Below are experts of layer 6 (counted from 0) of a mixture-of-experts language model. Rows are named router (the router's row for the expert), down (a neuron's output weights, with its number) and show model dimensions 0-159. Each number is 500 + 40 x the weight over its row's rms, rounded and kept within 0 to 999. Numbers have three digits each.
After each expert's rows: a language model's description of what the expert responds to. This comes from a sample of Wikipedia text that the model never trained on.

# expert 14
router:602552486598534529418558555434533468490457478482473558464499548527456431554438485555473558486519505516544471495541487508536547480562569495567479521522494500528543601504488514549512407572552499537439538484494555503514465468470527472469501493505480560452494485498558458535574533490499512513495539461513500486478549474460542489496531532527502580491467476455526448536449502537479520480506440492481461464480533526486560523475527494531430544574406492488551457438505563520528509513532453
down1:570403490528458601453477453477476500529484461481506538594524510479518532554480500455526518485504460575455530489389534451477429513487485512491504529471487520454393493469521453461552457390492479524525458547521472583433524505527511476529532485549519485575456457548462535453534445504524531521410480480424495535511525518475519475468527527537525536573556513415512502456510527527471480523475520468492481554517483490466519527556515538468556495439498487529492496538553452455568488477480489
down2:478551533597498463549517523506549355490480487537526456510453474540443505509495473443504472499443471523465541409482441506453430434539477508531515507519501512421486477505523540477502513526568545586483537497470489504505508492527445475581496497483402540487536452458474516491462500496510552505460451471465518626529549535488489473550492540422565540454446446519514433471546578438489518536506523488481518528457482551491503497474494462517511526569534522510480543484474442550538489478506451
What it handles: Verb stems and word-medial pieces followed by -ed, -ing or -ation, such as formed, represented, attended; also sentence-initial However.

# expert 28
router:515545503493504502487498561453520506524533558506488524445495544452492499511436551473481509451442410500532442563544548481453519496542413499515443474531538522510540569489503475475470483589536477517430561458436480447462404506507454484490436460509522505590483542531489474493580512534502465525483507546483471559529539487428520491554518567529574547471488531476534493516473507487506475473580490468473422467546519452494456426448568459452582551504518511456482470444442520540455491540503486
down1:557451454523525532448486468492497467491550472474521489508457497461545539518559498531492526521497498538483510468521504547523526602526474501553455517523486513539451529514405443463449412461550545545428510541474482482399430458466474487533553471512484514395540499466563506441522504519520487517464559505498428510503441478528529489456510483571544458566493468517522476467481496488432476508429435478537488517604532530491535575484456474504547517532504439549543529478403488515425486482445507
down2:528517503532427573490451538536462507502513429493539524464479509495530457506507536477467400436464440497481402549482534472512456469492518532430501519507511395445439460474514562580525508434513518553446436482500487519560470498511471475454544525430434511445462505507451481536495518537499524514525441510552524502491479480511534476452476441535496489512462501553466562520473564492498514491485519429477546495439457535507506525598451505462442542516458475471454495500467418391514453442464512
What it handles: Interior pieces of Latinate English words, often after a prefix, such as de-f-ense, Sp-ec-ial, Q-ual-ifiers, se-c-retary, a-ction.

# expert 56
router:537495522512489499531494454419550534566584480507414475497579493484493491504578527435472548534515579557512480567492454430496484529518451524485463488499519543487542439527509467443606515527549520516544494497530486521524526505469525482565440480547442468524534550497480515451487531542440518518438497485467464551514490553487561467557503574446508476504435473497497565433484569531480528461490508478497545527436457494440536490444458477475426496502448442582450524512455497458457508566544468
down0:527557447481506522446453504550481471454480568527475515491501482528472547470533512545534511463492484511515535495500516483464556448531520489500502539442522478536567451504418429550533528495550586470520580549483525421460463472507502496438516489420464483499541487533452448464573469549486491483519411527517506530417524440601545553483441462516508461400509503474520545485573533571510445507527439495459457488535524453510499473505461463432536491458488526522460513437451463559567482469517533
down1:548528426494485538403533576434500454451480525500560459439406557521526510515476453522482538459503530452494407464498509501444485446514480495535500561480467469481474523462581449483492504505479497559506497511507524505484468539474471435504483475419504528474463466550520498499627503484572506534587483558484508476488497442485469589496446513559570508491607518463476534492453512511529464528487437455510453503494499452544517511505442512533528559530485464493484413469437533518531449479497523
What it handles: Standalone space tokens, usually between an article or preposition and the next word, or inside table cells, as in the right, red brick.

# expert 49
router:520486449455572455451519544497503527441436539517536535512452476434511468491494537502479486471512433426552479543475458555434496452511501591484540454524456527473400563491499446433446447503435511517483555503470537499462543424506564477487569560544457448463550520504559495524445526466483512517496569567521521510497444479503540453556551531566478458477477463514522486569417508516539517458456521505460484525478457510549502466477565412527461516510528565495522483438479516490479548467528489
down0:481442490578543497493499425503449451521537523503455533469484514493450548454516562451545548501500492470493502525484473541520512496543459517541477507413505545549535476475509508480491529492446526512528459477478545462459464495493472445457498503539525592490423400498453469439497493495520465453540476574450503493499636549459587535522461545425456571491592495545530506520526472531533530527517510481447516501485517474515542526463498560469636532482506574487480516490517463459504472510497423
down1:498470492555529475492412495492477489550443530481544472560600486428547501399482468486532512482491509460500533521467491520499483575561513548447558556481521455440455493455428413464582498504572468517581512534416519466517470573479554433424512488503459553527512506508622515496521495475494513432452516486511528534492440450509478431478517502499499456509451545507536545508505583521518545498539466485501502522545455516506498534569536446479502511507537492458465496509487508514536465420479470
What it handles: Word stems or fragments right before suffixes like -al, -ation, -ment, such as commer-ci-al, Experi-ment-al, jour-n-alists, addition-s, region.

# expert 60
router:477499473513486456452461527464519497483505539454573475557461458453495526487544446519524571449577485444510536529497535490456521533463439532512492432523455533523531423566462470530489532534435508488556469438527514563516493465473508528539507486543540473542461534482523544448513453451552455550452404468505534471482453477554474547524579458541546561495553561504496547484495451481426473460496554526460504538539489536462504507546497531566568514508563447485516442429490446573437477540465554
down0:548457510490486515506499450500497501396500424470455507547531480491520421534491469420488479455546469563482574524418522473466495508440523550539472424445565546475487466547552489502479520449480520512526557504465409544521580534502493511568511481467510547493462486483459530501494584481437496518502471602538434584548559526515416494489499511537487523491461454503508542518474503521481455498499467484554486518419544528454597520535454509488549466456495463456494553511494562460464464473465510
down1:522510446504464475561473554449437478520551500474497500527477488529499472498546464440502429515596482486435445532508494513510533508488502514495467518431442497484631551489609434491503489474508516507536535432429528458461538478494508432544524577488440545511515494584449466476487474446432430540558425501502497468506556482444534479447479467512514523506470478487540578526522508470439464544518478465535555491525483518517481444513509506497499552424487470487463428460434502502515410501474542
What it handles: Words in organization and place names like State, National, Center, Association, plus the T in LGBTQ and TV.

# expert 25
router:548458460495472586472481457512547516495566471440473497480511427493557527451524535488481479443547508479458498534492565506560445441530470443538535498474450470475528467512530599490556468525488487502511498545450526544376579532490502460531509499526468459401548491482557474475546451565481511484494463524441532467526532470479509505599552497509446557490421443488532476500503541514489519527559536526447496489466465484464479566492479423441501523527477550448457476536517511424514444514446538
down0:457544496504475506517481525449503476463481482496461541526561482513533568473548492477564490480467481441534464469466546420460537453512496487492441538431558526498386470524544444462509525469473546513568497449499478475458510446538482491516518548526484483500508529489498566541521537477559463525499461464583517534495495544559508562483535510529595542502469576455482527499487517499456421547491464600444548580469491526556469456507470465573565489414463551528473453515477561544546557489541511
down1:570509480556481429562487494496577494460473458549488486550497528480451468435529477512422446469379468580511505472493461494584500484513480474562556479557443481549511527435420517511489459527536549547522500582502492501526470455537458447465508422495490567464508500473478490484565557542528540529452533542496470484564458525495503546519469525450448503437481509466529540524515499449541498495459489596503399466495537451590477498505513458481524539501532513486488494456496529514500475579540512
What it handles: Opening fragments of words after a space or line break in transport, engineering and geography text, such as b in buses or bhp, mi, km, de in depot.

# expert 39
router:507505514534510405490477558541536453471501424555493504433538467474552513492586578532491502449489475470482462547510539498507498567505469463522480461490436534540558404463493474580531483527493474504442415501482565498534496475484500435480519558557437490437541498462546526539461594474522550470450539466483561449508553552495478471516475492440512495510513517465500577581491465475501556447487516521520478563460453520485523511493511481516569462611555459520492505513583494536517463470514518
down0:539488544484512535539495528496527475513517471431529497465536501435520461533501492533495498494468509526563487484528566470477543421513543572467482479517450516520485496493512486466418500459506565507410515482413572528459557452444520514463496421568454476522497485458472583430418538539475527504490575500551492473503463475504535435545491510527508502486503517410540480507395499463506525424515475409503449590520469575471464519481539553534507501471449429529496476461497504545474453444536457
down1:519508523464516471576475478479481493601508455517502506491484491480514421503484557477522499488494522500486518539559491476454506576522453424520518532514401482457442435515447498516510475444543453451535430522507467501502441548456513497513553499493479547462502591479486531490510492498513561475410529464529550464505491496601585535454455442419430500451560522518473575521537475461562484497439529555488498496516542532488448488510530455524511419493488468555544460553487551558558488541567475
What it handles: Common stems like high, low, south, north, own, land, church, Park, often before a suffix such as -er in Parker, footballer.

# expert 26
router:510552544478478504578488560484455520553483487529525451447539488475504522460510535486513505482500464492522531477533494480474496525563439422493401457431478457505507515463452497577546460472484507494449441455487525540522461503519527482459524475550468596490536597485551480468441515439477568496490438476505515498448495537560468579583456476488518464530447540488513567565517509425543496594495519489575501511525438553532454495459508433473487495486441473540448494476507534559442460538433485
down1:492477445571489524439410476502423573523499493499553483507535481443478431482431474532561476529471516493530435451448442470558462479501488532502547546550469458523553481484523554515538499510496469585562428450542499491471408531476538543481409505500439481411501469480503463454470433497486395507485468525518461476522470511481434484575514543508502494518441520410509479521505419450532508484535471486511514478484520482509536511575454505477512570562529434462537493484463495474533462496501525
down2:497480504454477452504480497540485556510500498560406502503536498574526552480506513533513531549386476490498533464532508552504570542492549445532461437498539549532576482490506510487522507503538470507480504638580499410519497574546437490502484535462510572466525527457489455514419498486443509463498544469517483510503500524484510567500427448501458491471475544626405499505524514456528462480504534535526505470558520489536469525514474435502476442455506505500482512483481589506564437493518523
What it handles: Decade digits after 18 or 19 (the 1880s) and building and place nouns before plural -s or commas, such as school, village, station.

# expert 59
router:569505424491519516513572509530518523472521470560574561567509547521456523461523527503551516473435488442467517558565532556459468479517503523459510433478509550493570397529520478497434487558465544474516510499465524524450459503462550521496527508504437435477530529477510520456477507501528517542482488508529516492482458455572476528448462479538500487501454585555473556474521489453482550385509570577428478550555477482491466427585504519464488494425502444462460520474509558503513451475500545
down0:512494526508504528505494546515512554447521486473480507547498487484530422379443440556501512547470533476491547500549543507516584432495461447552451465489587498466493480485567482449475462443440478476529454571570540457564575465497542558471477518576453447519553618443562455495521579442533510525503536518515463524486484491474419509489535547549511525433488505468537469513461554509474507512513482506489477580465459512503548483469552504486558505476452513467468479552483525527547512479508520
down1:545512534519511533480451484494512466491512504448486466512576456547535508425470456495532450493502471567544426489570535505489538508533500497495534463549567512537371558439463500485516534468537471496454519555543518487539533451502531489505489559505484541467487537444547461485641576511475502473442533536457473510548527445472471449518533516465494564537502460494447451452428518517453479510499449523435464473510491516546446425490516559482546515520484562452540559465421509505452519442549483
What it handles: Head nouns and suffixes naming institutions or fields, such as University, History, College, Company, -ology, -ity, often before of.

# expert 35
router:467480458520491486453464547556553521511453508488505455500493460444516549471462485559504420566468481430509464472508486569498537540473545440491457560563529528541527437553437499532445539544534431491544460529550541419442448484532498466460447513499450551447525494483543500559569474492459488471525507547457497440523568519395491435469505519514462518500487399481561539559500440498450513549560443513446502509503511505482491552469505468519539498474564500486467494518546526442546540426476509
down1:510435531475589434572563560542487542461491467526470573547467455468520462543475470458503559429609477462508555460482519533478502514535531479501528487519493458458440558466476579488515482513497470532474543528496466534466533504492476514510468530561420509507498484520561471468475490490546472489536442430536465553420497571515547530462520495561504520516534499557431490431522478396490504516475432519498510471486514458451534497472393474478544550491502534512437467490507472438544443454504542
down2:421528562530475507485522551498467521441457451533462468468484475505413539510438499457469504439451545577543453591483506483512546483473517463539453500560503464432507575509487526469549476464504579511443493512463511428551498492430469480490543425460510576536459451479517474473597502464465481474426472494477464458500549463525503423518536501608500490559512473457478537502445505473492496465477487458526487460534542452545490515496411435504488536472502472499585576450508484496500506488506476
What it handles: Word-inner pieces, mostly th and ed, as in a-th-lete, a-th-letic, fur-th-er, often in sports career articles.

# expert 42
router:555462524492549496552533482497470546455572536469502545471556540490472450492514526459467552519561489513502456523555451553447531468475488518475506495503514553528559524433512519491455557544516498577531469497471488548492481439566445481476456503509492476476519545451490431480499541550506515568506556537486433511482522569490505592490557541559447457434559532511493477449413448443541402503500519465498529483494440532451511507536527460474542521499460435494587468518379486451491482470448473
down0:458487452435477546531503515519471560498537544462449478397436496486523510497529506518501548519536524559465501519496466516558553524537499499529544405543524422432401560486482526542483453506563530554501567521469563557498506509481512493530476547567521488526500484499492505497615491489495484524529527527502475467445565467475466511505436515522445439448518498567486494487453428536551552457568521446484469469515507461523454505452548486476512536479472475506604502485407575507427516532474483
down1:460511550580425549594464560476563545546506508526431462508481540483475577509491516475521542493447500538527545469501512469573447438540517530503441581494490495570559479516528502466545550516506546524581479436500496531520456495493454529528497443597560505540476507541480530479493572540504515484610513496487527434503489513403465519497420476467581479515519440501540460453491499543491552558494469443476518501530529518511458512543502514447513443477438537545493508477457510561504453514494493
What it handles: Single capital or short first pieces beginning titles, platforms and names in media release lists, e.g. S-word, N-intendo, T-RS-80.

# expert 2
router:498467449394499496552535486464508573523508446541466551458476453467479502460525401485558534504511440439453489525535500477562469554565460534484489433531458522542511592496529477454469467505546473505542503468470469507434435479492449520489520546483476456487531501470541508500602562545485496513498473491478486542532542465457572486516446552507544423553493541412553505585452516528502461501452494482533511428441448515478526529425522436505492513553453484505511543558513512482475423524495504
down0:476458492410462488512523454526519451442520538563485471531463547506480544496556514535559473555410520483519459426483518507487493433496446506500537488460519553544518500522474531502501538492458567487541555498452502521447497541495475455497586459506459480452610506508510507435444567502460545453535530502571586523565438554489500465533495559522448479492479536528527516552536492589418575519477517493495496444532441500489542521418599494523471487501529443521457529481460492451523492533527529
down1:503573491509507540569493574457496453517520517523590522491501523459515478561451518485489508439498450516439462448599556551465480512501526468518522554470444515508557461481521483554487510543522515504473591485430513542514550582527536489520556583472439507532539495493522570479531540534473514518475506489484576495503423518563526517493523507474554503509495517550603487522482509512477467513543515462481443491552521483511489510518449471590515593481549500525448609523478468506518541472478392
What it handles: First pieces of split words, often right after a line break or heading, such as cl in classification, sch in scholar, pa in painting.

# expert 17
router:532528469432534535475487543442501432515456542530492492490526438476582518492538524557467440517557569450546508556507473475479457514490501532460528505538471465480518439541523528546441515570465404463501471544511480419480535461478513483484437508524481516449464464562535510457584432520504445503573468432438525429546490546521491512460517452507499505513514523536487420500582456485486556508544485563468513511507512410546490545534557512479451525456523533444455501532563489459520579536491544
down1:561546453478484520527515441478493476515450498502491512465556499534449495501522558519459458529521483448445526428572483425482524495479572570501538483525495492530560486514474511527523476523467564524449521430498481567488469529531528515393469499468497472490508518566514495536528547480672511535498492439562571503539468494428485503523519522528453550542435559580505478444491488530495532461511468498496537447505527492470486452512487555445503457462444565514445497530523568521441536485564450
down2:513525540503480486497555517582502506510549487552520500526503506506544452480471539498502502531491504502566594520512477448560517520432567542509557541420561468438432509529484556523492492494428557526470501462477474506583558490413527519479459533483528463608458566517530441540496473544508483484511526545550437490478444435545545556535524514528428493495528562547466490519550536451551498508422447532520446447522495468487477470501549525539484422486520528451451462562433455476516512494554518
What it handles: Final capital letters of abbreviations in stats tables, such as IG-N, G-D, MI-N, plus percent signs and unit endings in table cells.